{"lr_router": 0.00177, "norm": "rmsnorm", "grad_clip": 0.5, "seq_len": 256, "train_tokens": 438300000}
Below are experts of layer 5 (counted from 0) of a mixture-of-experts language model. Rows are named router (the router's row for the expert) and show model dimensions 0-47. Each number is 128 + 24 x the weight over its row's rms, rounded and kept within 0 to 255.
After each expert's rows: a language model's description of what the expert responds to; "comes before" lists some tokens at least twice as common just after its tokens as in all text. This comes from a sample of Wikipedia text that the model never trained on. Tokens count by the router's weight.

# expert 57
router [132 150 123  88 127 103 128 162 159 105 202 145 118 164 111 101 106 140 104 120 132  93  93 141 128 118 149 144 105 105  97 141 147 172 107 103 155 117 158 134 118 126 156 119 133 103  93 144]
What it handles: Table spaces, word starts. Blank space tokens in racing and curling score tables before numbers, and verb-start fragments in prose like br, gr(adually), rel(axed).
comes before: "1", "|", "2", "3", "0", ".m"

# expert 45
router [118 122 157 101 107 137 137 106 157  96 101  88 122 106 150 139 148 103 160 142 121 159 147 147  96 151 109 142 158 118 158 145 147 109 146 129  98  93 131 113 153 100 106 111 155 146 100 117]
What it handles: Copula and auxiliary verbs. Main verb after a subject, mostly is, was, are, were, has, been, as in LSD is, Fusco was born.
comes before: " a", " an", " also", " the", " not", " born"

# expert 4
router [116 156 124 136 137 124 125 147 115  91 103 105  89 101 137 118 141 107 106 133 158 136  96  72 159 158 164 134  65 137 159 123  96  88 105  91 145 150  94 174 141  98  84 153 149 123 180 150]
What it handles: Space after month names. The space token following a month name in dates, before the day or year, e.g. September 10, 14 July 2004, January 2, 2023.
comes before: "201", "202", "200", "199", "10", "25"

# expert 49
router [143 121 105 166 136 139 130 139 142 148 143 151 138 152 112 140 119 128 163 108 121  99 128 125 150 149  96 119 151  88 124 130 164 137 129 112 131 107  77 117 128 182 152  94  96  81 149 101]
What it handles: Relational nouns, reporting verbs. Nouns after the or as that take an of-phrase, like part, result, version, number, plus announced, reported, decided.
comes before: " of", " was", " that", " is", " to", ","

# expert 31
router [184 144 115 138 115 131 119 109 138 145 187 140  95  54 107 144 147 109 131 161 131 125 147 140 109 136 137 139 133  81 106 137 181 123 157 119 102 148  60 170 130 115 133 124  99  77  88 140]
What it handles: Present-tense verbs. Third-person present verbs and their -s endings in plot summaries and descriptions, such as takes, serves, opens, means, turns.
comes before: "ed", " to", " that", "ing", " the", " a"

# expert 44
router [155 124 134 128 116 120 118 138 156 131 109 116 162  86 167 136 128 116 126 118 137 184 140 107  95  93 142  92 132 113  97 132 131 134 126 124 124 161 114 120 105 115 165 106 101 128 114 113]
What it handles: p-syllable word pieces. Word-internal pieces containing p, such as ap, op, ip, -p, amp, in Yav-ap-ai, homot-op-y, DFB-P-okal; also list-line hyphens and table pipes.
comes before: " ", "y", "es", "l", "ers", "ed"

# expert 27
router [104 138 147 198 133 144 107 119 160 158 129 132 151 132 151 125 127 132 102  92 104 109 118 137 119 121 101 108 168 157 146 148 121  88 129 152 143 122 139 145 155 111 150 159 138 118 108 103]
What it handles: Prepositions after nouns. Prepositions, mostly of, in, from, right after a noun, as in episode of, edition of, running of, teacher in.
comes before: " the", " a", " his", " this", " its", " their"

# expert 22
router [123 124 127  85  97 118 135 162 152 146 128 147 101  96 110 108 120 127 124 128 131 156 145 149 181 138 129 135 133 143 135 131 153 136 118  96 138 145 144 112 110 139  92 133 148 103 206 116]
What it handles: Determiners and label colons. The after prepositions, possessives (their, its, his), "of", and colons after infobox field labels: "throughout the competition", "No. of seasons:".
comes before: " ", "00", " first", " same", " United", " season"

# expert 19
router [184 136  93 141 142 122 126  87 118 158 135 149  94  94 120 168 131  99 114 100 132 119 141 161 145 132  91 133 130 142 138 102 140 127 110 105 137 197 113 144 155 166 133  75  68 108 150 118]
What it handles: War and violence words. Word endings and nouns about war, attacks, disasters and crime, like outbreak, massacre, earthquake, strike, battle, murder.
comes before: " of", ",", ".", " and", " in", ".\n\n"

# expert 16
router [138  83 170 139 107 132 110 163 145 149 153  99 114  96 137 140 128 163 170 125 136 139 128 142 118 103 193 131 120 129 144 117  84 160  80 125 138 101 134 121 134 188 149 130 118 108 125 120]
What it handles: Separators in codes/coordinates. Hyphens, dashes, primes and digit pieces inside dates, coordinates, ISBNs and compounds: 2006-05-04, 2°04′24″W, home-grown, state-owned.
comes before: "′", "-", "0", "1", " |\n", "11"

# expert 50
router [105 111 114 154 142 151 130 138 105 107 143 126 120 171 124 168 102  94 102 129 150  95 106 133 102 108 129 114 113 105 137 143 155  71 111 125 171 126 120 110  90 114 139 135 118  95 117 121]
What it handles: Numbers in scores and tables. Digits in tennis scores (6–3, 7–6), vote counts and statistics in tables, plus among and of after one.
comes before: " |", "–", ",", " the", "',", " |\n"

# expert 42
router [122 146 121 149 161 141  98 131 141 137 155 158 145 159 137 138 133 130 149 142 130 163 121 175 145 159 196  78 148 123 169 123 129 110  71 118 120 126 130  86 114 120 105 130 162 155 149 127]
What it handles: Clause-linking verbs, conjunctions. Conjunctions and reporting verbs starting clauses in narrative prose, e.g. that, as, how, because, when, announced, said, claimed.
comes before: " a", " to", " the", " that", " he", " by"

# expert 30
router [ 84 166 145 143 164 159 113 142 106 159 118 150 149 140 109 168 172 126 117 119 109  95 113 123 133 125 184 120 104 133 133 137 153  88 193  95 185 144 119 129 138 136 134 164  82 176 154 161]
What it handles: Spaces before table numbers. Blank space tokens after a pipe or comma preceding scores and figures in tables, e.g. tennis set scores 6–7, plus non-Latin script characters.
comes before: "6", " |", "1", "3", "2", "0"

# expert 0
router [141 108 133 119 162  75 153 187 169 120 130 160  99 141 122 113 135  99 178 123 132 120 162 126 131 123 113 149 119 157 114 121 146 119 161 172 162 121 104 124 130 119 126  90 125 146 117 117]
What it handles: Coordinators and list separators. Conjunctions and separators joining list items or clauses, mostly and, plus semicolons, or, but, while, e.g. poet and writer; China; France.
comes before: " the", " ", " was", " a", " then", " other"

# expert 62
router [132 103 127 138 159 173 146 188 129 150  91 138  92 103 132 128 127 142 158 105 119 128 156 101 117  91 115  64 127 120 118 113  98 142 186 139 181 126 148 115 141 127 112 124 133 101 141 123]
What it handles: Biological and anatomical suffixes. Latin suffixes in species names (-ensis, -atus, -alis) and separators in anatomical expression lists, such as "epithelium of lens"; "kidney; ventricular zone".
comes before: "\n", " (", ";", "\n\n", " b", " type"

# expert 59
router [143  97 168 142  82  73 144 136 124 113 122 128 130 168 146 113 130 161 100 108 112 132 135  94 118 156 114 164 145 142  94 105 131  84 148 118 134 164  99 172 108 133  94 126 139 102 109 131]
What it handles: Paragraph breaks and headings. Double line breaks after sentences or match-scorer lists, and equals signs of wiki section headings such as ==History==.
comes before: "==", "===", "The", "In", "-", "===="

# expert 34
router [165 108 100 127 145 129 127 113 125 125 114 135 159 172 153  93  88 126 177 113 159 130 123 166 179 140 106 125 121 151  85 148  87 120 113 123 153 158  90 115 105 157 154  97 120 146 157 103]
What it handles: Ordinals and list line breaks. Ordinal and sequence adjectives after "the" (first, next, following, same, another) plus line breaks ending infobox list fields.
comes before: "-", " of", " year", " day", " round", " season"

# expert 54
router [130 123 117 140 127  87  86 158 100 133 124 122  83 148 136  99 134 142 154 158 120 111 119 150 149  94  91 172 137 116 103  88 102 109 161  71 140 120 120 132 123 138 124 153 118  79 122 118]
What it handles: Empty table cells. Blank space tokens in empty table cells just before a closing pipe at row end, plus word pieces like elf, ol, recogn.
comes before: " |\n", " |", " |\n\n", " -", "ar", "1"

# expert 41
router [176 160 120 124  70 151 117 128 157 150 131 148  99 110  88 128 201 152 129 148 106 106 121 125  85 121 108 124  97 138 148 143 148  80 132 127 117  94 116 147 145 114 122  92 140 131 198 122]
What it handles: Plural noun endings. Plural nouns and plural suffixes such as songs, events, works, sources, and -ations in publications, often in section headings.
comes before: " of", ",", "==\n", " and", " in", " were"

# expert 38
router [111 119 128 121 124 122 106 128 135 145 120 115  80 146 151 149 128  78 138 120 126 115 130 169 130 132 141 165 125 135 139 107 136 132 151 143 150 136 134  95 146 114 126 173 150 169 101 132]
What it handles: Accompaniment prepositions. The word with, and also by, having, has, alongside, featuring, after verbs or commas: "won with 53.7 percent", "replaced with", "driving with".
comes before: " the", " a", " his", " been", " an", " her"

# expert 35
router [143 125  92 137 160 156 147 164  97 127 142 127  83 154 136 102 122  64 144 174 197 131 113  90 145 116 153 122 158 110 144 141 113  89 126 150 142 148 115 139  76 124 107 141 111 110 134 111]
What it handles: US states and locations. US state names and abbreviations in venue or place strings, such as Elon, NC; Atlanta, Georgia; United States, plus table pipes.
comes before: " ", " |", ",", " States", ".C", "\n"

# expert 6
router [171 137 145 157 109  95 119 100 125 175  99 141 114 167 154 139  90 160  76 117 156 122 159 158 138 123 163 151  92 104 171 101 153 106 130 118 101 102 109 115 122 168 130  60 165 143 109  95]
What it handles: Table cell pipes. Pipe separators between cells in numeric tables of sports results and elections, plus abbreviations like Mr, Dr, Inc, MPC.
comes before: " ", " +", " −", " USA", " —", " ·"

# expert 60
router [142 171 112  95  83 101  77 150 158 134 123 122 143  62 109 161 115 102 113 174 111  86 120 133  91 130 110 159 154 131 138 121 126 126 141 122 159 164 149 102 101 102 112 148 122 184  95 139]
What it handles: Agent preposition by. The preposition by after passive verbs like directed, written, produced, and in grouping headings like Results by county; also from, via, through.
comes before: " the", " a", " his", "-election", ":", " an"

# expert 47
router [135 147 116 132 150 132  88 132 139  96 116 110  90 129 165 130 105  83 106 127 156 152 139 118  97 122 116 127  91 183  94 149 116 124 128 123 154 164 126 131 168 104 120 140 159 163 102 115]
What it handles: Temporal prepositions, clause openers. Time prepositions and clause openers such as after, during, in, before, until, especially at sentence starts in biographical and historical narrative.
comes before: " the", " ", " his", " a", " this", " its"

# expert 25
router [113 144 110 137 152 165 140 112  84 144 161 184 100 128 119 191 133 134 118 141 163  96  67  77 109 119 137 138 100 164 137 120 131 131 120 135  78 142 121 126 128 120  89  78 166 112 152 158]
What it handles: Country names, year digits. Country and region names, often word-final pieces (Slovenia, Alberta, States, India), and the final digit of years like 1986.
comes before: ",", ".", ".\n\n", "\n", " and", "\n\n"

# expert 32
router [130 129  83 163 126 129 145 124 137 125  91  95 144 158 162 144 147 154 118 118 143 187 133 141 159 139 126 128 195 130 130 118 188 152 152 139  82 140 124 129 102 160 126 129 161  90 130 126]
What it handles: Table row starts. Pipe characters opening a new table row after a line break, as in climate, election, medal and runway tables; also some nouns like power, mass.
comes before: " ", " Total", " Turnout", " Party", " Preceded", " Majority"

# expert 10
router [122 165 117 129 157 146  87 140 177 128 123 104 127 156 122 111 126 153 150 116 153 132 140 150 119  95  92 126 133 118 176 157 125 138 117 143 154 105 150 133  93 168 105 190 127 108 101 126]
What it handles: Locative/temporal prepositions. Prepositions, mostly "in", plus during, throughout, at, into, introducing places, times or rankings: "in the US", "second time in three seasons", "During".
comes before: " the", " ", " a", " his", " January", " addition"

# expert 36
router [146 151 186 155 138 121 154 112 144  86 120 132 157 120 150  92 156  94 161 157 128 105 119  95 132 168 120 120 110 134 153 135 115 128 115 129  83 154 139 146 158  96 127 112 123 132 106 173]
What it handles: Sentence and heading ends. Sentence-final periods, often closing a paragraph or quotation, and the closing === marks of section headings before new text.
comes before: "==", " The", "The", "In", "===", " In"

# expert 24
router [ 91 137 133 149 104 161 108 124 131 145 126 106 148 121 152 190 127 154  96 127 126 106 165 140  87 122 151 136 116 134 130 138 123  94 128 145 153 109 126 177 142  97 160 129 125 152 117 117]
What it handles: Birth-year digits. Final digits of years inside parentheses, especially birth–death dates in biographies like (1815–1891) or (born 1946), plus born/died.
comes before: "–", " ", ")", ")\n", "),", " –"

# expert 21
router [152 147 128 109 141 129 114 175 162 139 151 119 130  75 107 128 123 145 142 103 102 155 126 157 158  99 135 147 131 131  92 104 130 150 131 149 131 108 107 113 152 170  94 163  89 145 130 138]
What it handles: Table column separators. Pipe separators in sports and election table headers (Bronze medal | Final, Team | Pld), plus sports words like medal, Arena.
comes before: " ", " /", " Candidate", " Votes", " Apps", " ("

# expert 23
router [128 116 142 155 117 123 141 133 109 161 136  98 116 106  88  78 122 122 142 140 125 137  82 143 137  91 108 134 144 135 155 118 127 119 137 132 163 151 170 134 172 125 111 150 171 155 126 115]
What it handles: List and table separators. En dashes in year ranges, paragraph breaks ending infobox stubs, and table labels such as Total, vs, Albums, as in 1988–1992.
comes before: "=", " |", "201", " (", "200", "202"

# expert 2
router [170 151  95 124  96 138 112 152 130 150 130 140 127 166 155 124 127 116 169 113 116 106 142 170  89 104  83 145 147 140 108 114 124  74 178  99 122 176  63 101 118 149 119 110  86 144 179 142]
What it handles: Naming and category nouns. Nouns like name, title, species, genus, album, order, usually after the or a possessive and before of: "the name of", "the same name".
comes before: " of", ".", ",", ".\n\n", " to", " in"

# expert 7
router [101 132 120 122 149 140  76 124 144  93  94 113 127 131 104 150 123 165 149  82  98 146 103 101  98 135 144 111 112 119 140 117  76  94  83 143 164 111  83 122 141 141 137  91 125 137 139 143]
What it handles: Commas after names. Commas, mostly after place names, dates and proper nouns, especially place-comma-region pairs like Lula, Mississippi or November 25, 1997.
comes before: " ", " and", " which", " but", " where", " with"

# expert 51
router [169 172 117 106 101 100 116 104 154 104 130 144 171 127 115 182 191 143 131 136 131  87 111 127 132 105 125  77  94  72 127 123 174 155 116 151 143 120 115 147 128 126 121 116 126 133 142 105]
What it handles: Plural noun endings. Plural suffixes and plural nouns, especially sports team names in tables (Tig-ers, Brew-ers, Dod-gers), plus men, workers, students.
comes before: ",", " and", " were", ".", " of", " in"

# expert 55
router [139  94 144 117 129 133 137 120 109 107 161 130 144 131 103 109 124 133 160 122  69 121 138 145 167 130  99 155 103 132  72 108 140 153 123 139 100 111 118 139 143 132 110 145 119  84 146 150]
What it handles: Surname middle pieces. Inner and ending pieces of Western surnames in cast lists and rosters, such as Harris, Roberts, Gorsuch, Kidman, Eriksen.
comes before: "on", "en", " |", ",", "er", " ("

# expert 53
router [151 128 139 126 109 170  93  99  92 146 143 153  89 117 136 148 145 117 116 163 137 140 165 128 163 151  91 135  84  82 170 114 121  98 120 143 157 131  98 131  92 115 127 127 127 119  82 171]
What it handles: Closing brackets and quotes. Closing parentheses and quotation marks ending titles or parentheticals, such as song titles "Touch My Heart" and (politician).
comes before: " |", " (", " –", " and", " is", " |\n"